From a checkpoint of a small mixture-of-experts model trained on Wikipedia.
Experts: 1 pick a token, a sigmoid router.
Training: a variant of Muon for the experts, 510M tokens.
Below are experts of layer 3 (counted from 0) of a mixture-of-experts language model. Rows are named router (the router's row for the expert), down (a neuron's output weights, with its number) and show model dimensions 0-255. Each number is 128 + 24 x the weight over its row's rms, rounded and kept within 0 to 255. Numbers have three digits each.
Before each expert's rows: "comes before" lists some tokens at least twice as common just after its tokens as in all text. This comes from a sample of Wikipedia text that the model never trained on. Tokens count by the router's weight.

# expert 4
comes before: "-", "|", "\n", "==", "=", "The"
router:126121090118150123109110133146133090117180125130115091115124145127148110087110100091124107119161128124120154141152098159123095146110139146097150090157164081150117103176115117100137139150147177145153098129158152133095090101120120159083086092130131105101147156141127121118107144138165138110155130124122141126127126145153128110102108082115157117128128124143103149092125106153126090150115118122086108100125119135150168144134122115143131128125140157128087081172159151124114140098172150095116135113141072144115126155194145118161108127131113115119148116123121124085122132126135083097094134130147110116103133122136125170107164149166139120154105115111099166103096142139158111159115080175093143112089148127117113092129164140116150124113153127187119106137113144161158144155155209
down2:111151139193102084165117154129100133115116117168134160154174133136162142122090112127145124151101136158112164090151164135128071107108129078137142151106104099138107134132142130117127095106117083151143130121147095114110134112143150112096144114132137169166161140142141082125125119144153143137115102120149156152130130137181135158118123133109117134159139107121110149149143103119059146137150124084136124137182105094151129118144173063091137152143148127157120089106124099154151124123152143156151108111150173105157108156117135130146104107127139115118134163138130128209114088120129155154129138113125137150137103102096156105170103156139162150108146130141125125120103085122134111115121103169140103095137123096097163157077137101146148149167124101097095147138146128134126162146148122
down3:106163121166147095118133130171122182125114082128130146123179114097140184175181151104138091113121148159120107117134118094159111116109081117173142119137196145145110105113138135117158093096147135120116128117106124166134149107162101123085155132146126120103128156124097112124092145137121077150155090094113115144130112150075131129131127136130146144098169148110156110110131133115133115146095114143132142103113110124116154121088076129112169095115112106181142117118115162144159130093136096164128106140113141162176178091094164139144119144118124074098120125121118137149105160119103165099142165105128155089123112123094154125116059164119134129125092114120103098159128128157143116129142118115131114172128133092134119136112092124115135096101141151141109127138147113116108142153145129
down4:190154135148122135145104126118129097107140115107138131131127117137081139116130111141120143099094148118109132091150127157137145144116123124099111137128121100108093138142193145136141115101130114125134134078170125116113126138130127118127165135140097121152134125101061146129093135126129113145156147081111115092142089097172060142127139114097111085084130107110096117163137133142102135103090112119108142149129153101122121140113130151108129113164154151169093113122123075130128110109099096091125144105131156126103080135125119122128144145142122152166107150109126094095121124073114104106124148135075137118179157145141110145155115098140129137099108097105107132169152127088153131089162112121091101116148131149098126097108148161196124141111148097076118129096116098140107102121201115
down5:193081144149167117101096090097128098124138115181158144154124155119133145110107116151087121151116178100123150170082124111131110144084208112110170117123104120134130123108151133152144148116127126129101121108202165157092078108102131110120122132082115143102132116078095108146121116138107137083116139101143112144088161172149142129099121126130134119111122118148111154143110116095145108128149110128119148162115064176115122137162108127112128163154128117133123127135116113091109126141151113140098124112119094114099128148174090126118136115117133078160147111140113123095119163144135116099144102113129148152122134106149131152102117125139131128131095089120152148099129141125165120118119129125153130113139108133169147157114129172066121090120138128123150156118106097137182095117108090
down6:119142141128127157122136148093094103138156159094151106114128162147108126155117128124122075128147142091124133093143127127154138145163136075107126152168125111102113143152142136121112204110126097141144162112145101130117097127115096139145062148123104165163148130124169164151109101121153113102108102109128133129142129140127125132138100133113113137138118175149142135080080176144104098088105134098134100090099118151142141115135148160179168098121126125126127167096102101174163105096163103134108098112081160141100135062110133093117144122096093108123111130102156141152111136105156123118113148162136138121148153107134075142133132093183138139103137113086130100111131149129111107103125122125120115092161139117153132109117126089121126122130111152100145110108186126113147080103164136
down7:120107152126152124131133065146119180127157141126129153167126117072102147145102109126123157135088124140146099111101113134100137184109138127093126156128161093179136109131114111085083158215135147135121081168129152138112152121142150123148108090128169147159139138157130137162103161136151079130165094118158152137120133070111138099125126177122101126146115102130090170163122130127172117132128130141160155131095166127149109107120101113122127140136157124135145098136109133134157097163135132140164119109132135098138092134098130125162110135166112100112149104182119137156131090121122168164106143106147146140108124130148131134136115144141128128125144158166157107130131093135070122129156101175143135124145160167139127170131136096146166116143113142133139161141163124153090123151146125
down8:134102117112146137121089131119129100147150127122126131130139140132105104141139135166158119141136110123167115107159090139101109124144144125144136132180134179163137117118132142129150131103160100118109127137125135133107107111164131161113133139125130115135151125105133112159108143130170120144111148126115151148158089150107133142082141133137120114093147128107162067169107101151133115107141165101158158118141105163085126156100160121156080112073183146151148120151098091112114087117150089157128092092118123130157156128163107153082138114056136060127123122164130101167149139129143135120088080114128094117112197142126099152118125131103098074143106125155134103125119157108151129128075128154143122141140146134150073130142149136168128119169120141118162118128147139149136104144183152

# expert 7
comes before: " the", " ", " a", " 19", " his", " first"
router:134097130107165118137180133119155127119128131104157135130140158144111123133113142131094048118116111124112165121133110130119137141161116152109127118083139117093094128176143148132173135157093127120119157136123111113098170142141109119118144142080108096117157122133086139156147116155131121097138150137105092146161114098089153119119094129118125104169098118182131103122163135149154099133117164121104141157105151075105146109147157176149103128111131151115131125116132154119121131084183145135101117133144114143154105128118114131119138180113147100112192127133152142124083185129143068153122141148143116128127127117152119127134190106141123120140089152135097172104159126158135141131146136133092154097136161124155124124171150156092152105154139128159102102094095115105133132101195110
down1:155107146106137118134158120143143110142143101134101054165149151155099131153114162160150113105130142137133105119179136123131130142122169093118084138093104112128099136131091153146153123119104148187135135137128140165150105082169171100100066153108122090119105147143129134128159111155138133123093072106139130112137109145149166190108101115113127150121084126173144146169155104165100101120097085129132092128167090137161087142126149159153147135126106120092155120181148124121113130113129151126147131118111146138118143095132087141091117123103122091135119118161159111127117172117133125110172137123145101112162088130146153130097122110122132145120090129137130122139141155133144102108090104119155126147087106111132168115129136111131111165125175081119102149154118147112147120088155108
down2:109154106118112102130109131154111123113111150106145111139127120122105129071116145099158118094136135141142130137148148152162117118120145148138113155109110081072184104145125147148067112085156115113091140109154129123155140097148157144092084153117099135106127154119144161113103117128102105144113109129077123124082151134087118145146134128147114157097119145134095144128145183118149120138148128084125184119125134138121124139112171124093122135119129157121137126194117090152095077158123098141138157082099123172104107136139097126162128116095141146153122128142165134101156152123079151179125139173110127089158138112118173151148133142124171109133120149131133104112108092133147118121129122139127161171122084169154083125111149097129172122122093153108142120097147153112159144143111172
down3:176090099159089150100138142139141117167163104120109141127137110118118084136138147137166148122122155142123134169128116140145143134085130176108130126123160139126170083127155112148189166148152154108166150121115155151105138104145130120153124141118155097142166114122122166154115123122139136123139135151128136131119091095110122108117094100128159133087129130152154146118118116146096136140132083114125108138150103151179112139124163159081125180143115127117149187130161183129114162160126121115136136119181119130095110098180131114122167138128152145107145112114142164150134131129133133161134136174135116157136114066065157134129111120144131130132164158112158198119126126139122150089148072104085122130086130152135108156099140169146124121135152107136134093166135128127079133109136118
down4:167161128123098107137153134126126144138129120112095151066118105131160098160126105149127136143105131153166154173194136121113105127181087120126138164140105128135134163124125096126094087173145118112164111125124141131156103083121119131135136174096168151140107110086149101146150132123080110125112143124075132150113100137119132153123132093117133101136121119159120167103157149125135102156142130136157125131111151115128145112140146104089059109101145135165188093087118140097124153092117160134144117110110118119125136147132144176118139148117108105155138166124121091147147170108091137183170128157134105107131122130141143138172114112168124130099136170157150124089158101162105122092116165137120140147131147129121119108110137098128123155105101155159077138092151095142161115111143138
down5:114087131169129113128144178121151128134117116111098132105102142176128160104119111090092152142122133145145163128103114129121088125154122151133153125105123128142137167175152158087171133115119132126132120126099142137135131107065120155127079086110124130132125146171171077082114144114107135093137127131100135133117141144118162160125182142121131134178121157142112127120141102093162137125168118112142133150121143109178122115160106138101161111167156139143147131128106141145148142096085090116150130124080164130165140120139143149082145137153152130104141130131137075137166116141112131124166136082151134051138173157148094113119150114099086119118110154106090137131105160138118130139162141129186136129124113133136175163116094146126122129125072118127136080136130123090098137130094146
down6:144117146124170136126094115169105110072112139122109151129144153108181066129113107130139139171133109150111110131143138117151137125140123093107134111153141151098138099140108138148123081113143121159171124135142161120155109198163162141157130129111127105130120134101152187108137098166167106143114128119106151108158121126100117114124132067158136148119092150120125122147184169127128142114141127146134101125138163159096143123118107157122082083127149104129083125100179107167116132176113157107120105120148078106123168158124168143151097082102122095131142111152124141161120145106143127140126148116107111132106119134088142142160100107141157149159090126121134151105122119089127151112121122152126124157104093150106085109135180077097104163121149103154132170117113124144132126152110128
down7:108115130128150142115129096103124164117077125089110099099089152123123091150086130126111149142111111153113128137087103128145145140116110175169138149150136168112115082100142134130099090145115206130158126135117101128121125120151145124111125138105094158129145132131174113101146125089134142139134120161127121127141133109156143153118182127168115129147096098132118123143139125169166111143115112111116109135110103121132089119152109101125110135131135094094120172138154174132122131134119160087134070159107140137136149117133132111183113169130134113120143101152125058120128129119091108097114172098126110103129155115071153144092114160127150101127163134100142165130150117128167118171095113119138090109096121129109093124113147138154150075147127141075163162114096127103131134155170076

# expert 15
comes before: " |", ":", " 1", " 0", " 2", "–"
router:172120103122153123117123169108137123122168121098139112155162127175118116146122125169143124145120138113147147170153126109119129125159124120127116138167142116107086124132187153105161142142139149117139126103122182103091135122111087116070096145090093121080138114159083082123074112138135096120124147106121134127157125104133141123121100109110127121141141107132128110098123144160131123160138138105115084137113153091139137169102155182158127117156106115113144116152140118120131142092152116093099124094108105167145125132138131165123149104121154120097138096104143160078104137077185146159097117137132126143100113171149123152134142099131117105149120146109115148099136128135156111174131158120109205142116153169151106142198138130104095099124134112183126109127103137102133092121150106
down2:102089128129104109173147124135158158119184136090106123102165127137110150065069144074115136127119088142120128128129096170149134133121121100136114089153152127126072150118174138136127142118149140112122112122137119096122148134141121153123108130105107107121165146108135098126098136127101132135144110153108165135146170186158146131118127102095135108096154140144128143156142138118114143131126156058118098109155121114104126101162145110134120155137110121123105121148082125148144174160091143159147159111114153152144136142164116108143134144128114095152143113106145100123167184141085133081127121120146135160138152122120170125085143147131087133099137102134126081120110156127158123073148135138145103148083156137164144177129155154101173144151147125143095141125138142141099062145129121
down3:135173083158131126193130110122123097126123126135159120134171114123140108137117152154107086099184158124140147136112159125107107117149119105143172115176141124143136175147154111124094101120056152165133140153111122135140157159150108100090132177109124125138090136159145105139177121110127132117165115108093139123119132145143127117105101101109125115115147121090086118174097156115108125131165151106127106126103178126159133141181125123179171094099137085084159096079113130166117121108129173149152097130135154148121120083151156123126114128116133094137100161125093143117140122110132161132143105162152152151148090123114128121077090186134130109134105106166150129113126150133119117139120150115133139125122125102136122145178103113143151129123077099102140142152117125121130115121112095
down4:142122117154173122098154136113108176136155110136099145163142086088092124135082135101150108161107111132119112109153172120103129122139130099115114102079078167143128119134138096152123149113106133145112136119156151141101140103121172138139135119137149136108116116135150136133152149075129145154116118152123140151181144141135103137128117175142109158125128155175048160131130111144120144141120108116123159137125113139102124085156146133116106112122075081076121166101096119144134112108095106151137123100100105092127153135163135124103125114152131136145112101162147190084112131136128088165151128133152110089164143114118152123105120110146163121157165143148132158154096152148131145175184123115130115087165113105152140095158115105142111138165115131128168103173151132118137146120122082
down5:106133103117179160097100099139133163124136156126122129107131111158126100098131141129146170176139075159134124122087105099124184152110145154136145123081132101141140118130153129128118136125124100130119120098100124121153128123189124137127168147114134138102105089099127115097130156101071143098169100068131140134143158117116127135129132158099105115147134155135113117150117158099131116094126103110146135113109156152117124114133126140147133138153133159169117125154100129148130134105139110119160077106121104142139098121124124148142109133106094123108102129103165090065105113139145122129123163136171101136124119118115139116126132117169126110155128147141158165111107124082197139118125110176186177104164112165089144118094098081100117103135149132117138090092152100123146161117058124
down6:130170174115133136126179150156137147138145093117135174155104146110136146130134124104090175122122126162133118178122102132119148105138120145116123115138086094140127109124102147097136154130125152169119140124108160137073164185105125145162150130112158128115100101160119122143132138134130127077141100148122115129109141105136146108097108083137090107128140141112123131126134138109152121116154090180112180122136171104100099127142115130127137097124143083154102113108110120105159128127155125142153144154107115150135133155168130150127068177123100131140117130167124164182141089119091122130119170081159102121135168149116094106101106092140158120139055109103119138116125087170117141159132125131115146115137165147141158173072114156136122139128141101129156124092139105133129138147106184
down7:148147140133130152096152119156152132121100095130139145112156085149142174145110116142160114103124129147106153109106150113138102103159122101153130138088155153144117147135151064142144121112132103143116160146115115144126149137147129129115111127139132157098178121124139140152153097125183135128151120127129140140149143142135099079120100140127116087117140147123175142085111154097133159144141104142096158100133088153109127124105151140134154080093116137118177169145106126116119073101184080179162122106139120119139130115150130132167182106080123151156134140089104170115108140143125146084091091159114124106115182110112148135146168136083147102177173119114117121137120099137162131121128149153127174103142149119125114150130163134116115121111128161143131122135163167096143124151186161
down8:137182085110141130125086111113130127124099127117110141129136133107077156139120097147114126155151134142148079131112092114160099139152110101139096113121172133171142120146122110127142128178135121150163131111124095107109149086162132089126151119136170145126142116152168106119137135155146181129083132123113156131089120112202104118133126118167105117141159141133128125189106149140141121109141083137157136179146154093168120165152138140136125112102111116064125095121154154114126136166145131093169061104085119124119114146146127129096112143090127119064155166103073145133108134115154142135098097119153113114130125155093161131074095139109116126112121091123109104130170135106129100133134125126131144150137138112117135141158148146148085100130103120131114120124151153142108108105090132